Experts of a small language model.
Size: width 448, vocabulary 32768, 94.8M parameters.
Below are experts of layer 6 (counted from 0) of a mixture-of-experts language model. Rows are named router (the router's row for the expert) and show model dimensions 0-55. Each number is 200 + 30 x the weight over its row's rms, rounded and kept within 0 to 999.
After each expert's rows: "mostly gets" lists some tokens that are sent to it at least half of the time. This comes from a sample of Wikipedia text that the model never trained on.

# expert 4
router,190,234,121,249,178,200,237,182,196,173,224,209,192,237,174,171,246,219,191,183,214,161,183,217,233,179,157,158,231,212,224,211,154,184,207,194,184,229,184,144,194,189,169,187,217,191,179,182,209,201,217,233,203,176,207,227
mostly gets: " a", " into", " American", " some", " most", " British"

# expert 14
router,222,249,185,226,189,184,198,174,148,185,242,187,204,205,239,168,242,168,233,196,195,158,180,232,206,174,217,151,152,213,207,219,185,235,190,192,162,205,132,218,177,195,173,221,220,225,157,153,234,231,220,229,194,173,239,186
mostly gets: " the", " The", " his", "The", " her", " their"

# expert 2
router,151,237,185,272,197,189,194,190,207,167,229,185,200,253,217,224,255,268,189,247,235,177,168,186,246,192,208,181,179,212,187,218,211,152,226,249,192,185,204,165,213,179,198,177,206,252,173,251,195,227,216,223,230,216,200,245
mostly gets: " is", " was", " has", " which", " been", " they"

# expert 5
router,231,252,160,212,186,156,208,182,198,184,212,140,197,206,243,179,217,258,198,208,209,158,160,204,203,147,166,191,197,226,211,247,198,168,234,253,184,206,154,163,161,160,183,188,149,214,209,254,244,207,228,232,187,175,234,236
mostly gets: " ==", " him", " member", " song", " life", " species"

# expert 3
router,183,203,210,248,129,234,256,214,191,146,200,191,246,260,267,192,194,214,153,194,198,194,139,224,230,179,194,201,155,207,189,243,206,176,227,204,145,254,184,168,176,148,231,173,233,243,278,319,228,255,216,207,200,167,234,217
mostly gets: " John", " David", " James", " William", " George", " Michael"

# expert 8
router,181,200,200,174,175,200,231,217,185,180,197,161,234,216,205,151,196,225,177,239,223,155,154,209,212,236,199,255,160,211,179,208,181,219,171,228,201,213,182,182,161,174,237,189,169,206,175,248,204,150,181,239,177,183,218,224
mostly gets: "%", "000", "00", " 2015", " years", " 2020"

# expert 9
router,189,188,231,221,188,183,224,191,190,216,283,211,289,223,223,215,188,179,147,208,155,241,215,212,188,175,216,153,182,233,188,245,132,211,230,162,160,182,172,185,193,178,215,201,195,208,215,252,243,203,140,250,208,216,269,220
mostly gets: "ville", " Railway", " School", "idae", " Road", " Party"

# expert 1
router,190,249,176,232,176,193,194,175,203,173,242,192,195,190,234,230,208,225,197,222,122,188,196,246,212,125,178,183,186,225,190,261,175,151,228,194,167,196,200,163,96,176,182,198,167,186,190,201,183,189,213,226,205,182,225,224
mostly gets: " aircraft", " ship", " species", " village", "idae", " structure"

# expert 6
router,210,226,160,200,252,206,203,204,198,159,284,201,278,194,203,182,210,198,188,202,184,167,157,213,205,212,228,148,217,205,204,215,216,177,172,229,240,229,201,227,217,223,179,175,145,267,157,234,220,211,203,217,208,219,229,207
mostly gets: "-", " de", " un", " re", "|---|---|---|", "{"

# expert 12
router,219,249,213,205,213,224,231,213,205,140,222,209,248,218,233,166,248,192,201,243,177,187,140,250,200,126,220,202,173,202,162,239,219,156,226,219,174,215,195,194,213,226,204,170,194,250,209,278,255,237,204,191,208,168,276,202
mostly gets: " Sh", " K", "ob", " f", " Y", " J"

# expert 15
router,138,235,167,229,188,180,228,189,183,174,246,187,278,201,179,191,187,177,226,211,226,214,182,185,181,182,186,226,163,217,156,220,178,227,197,175,198,215,219,195,172,215,185,198,200,251,220,211,253,194,210,265,172,210,209,210
mostly gets: " 0", " |", " 7", " 4", " 1", " 3"

# expert 10
router,136,271,204,250,169,172,212,171,186,173,283,196,215,215,263,180,207,215,156,221,202,193,175,196,161,173,159,185,233,200,208,194,162,255,154,199,162,224,181,193,184,230,203,193,222,202,157,220,235,213,194,206,204,241,216,190
mostly gets: " at", " in", " during", ":", "°", "In"

# expert 11
router,205,199,125,248,156,238,238,202,140,197,209,181,236,247,260,187,255,259,192,186,155,156,184,225,230,157,172,163,233,204,178,256,161,207,238,218,179,236,178,182,171,163,189,177,215,233,194,231,238,204,255,252,209,170,243,214
mostly gets: " York", " England", " South", " London", " University", " New"

# expert 7
router,187,250,177,187,165,152,196,146,161,168,191,225,244,246,205,172,226,256,178,244,197,140,164,224,206,198,206,211,228,218,209,203,169,240,234,179,162,205,224,179,168,235,206,180,172,261,203,191,176,189,187,212,175,156,242,227
mostly gets: "′", " $", "_{", " ft", " US", " million"

# expert 13
router,185,204,184,174,217,181,230,241,239,183,216,202,249,189,173,252,216,283,195,227,170,183,173,258,210,163,176,108,163,211,214,205,188,173,224,176,169,195,179,238,167,213,181,168,231,248,215,208,257,203,227,254,213,134,224,255
mostly gets: "=", " Award", " Best", " List", " Championship", "Personal"

# expert 0
router,199,275,180,198,199,199,219,152,248,176,232,219,235,239,255,159,175,207,198,210,205,178,197,183,214,189,259,198,182,196,239,247,178,236,203,221,202,205,157,146,211,192,206,146,166,202,252,237,223,198,184,230,217,208,227,176
mostly gets: ")", ").", "\n ", "\".", ".\"", "."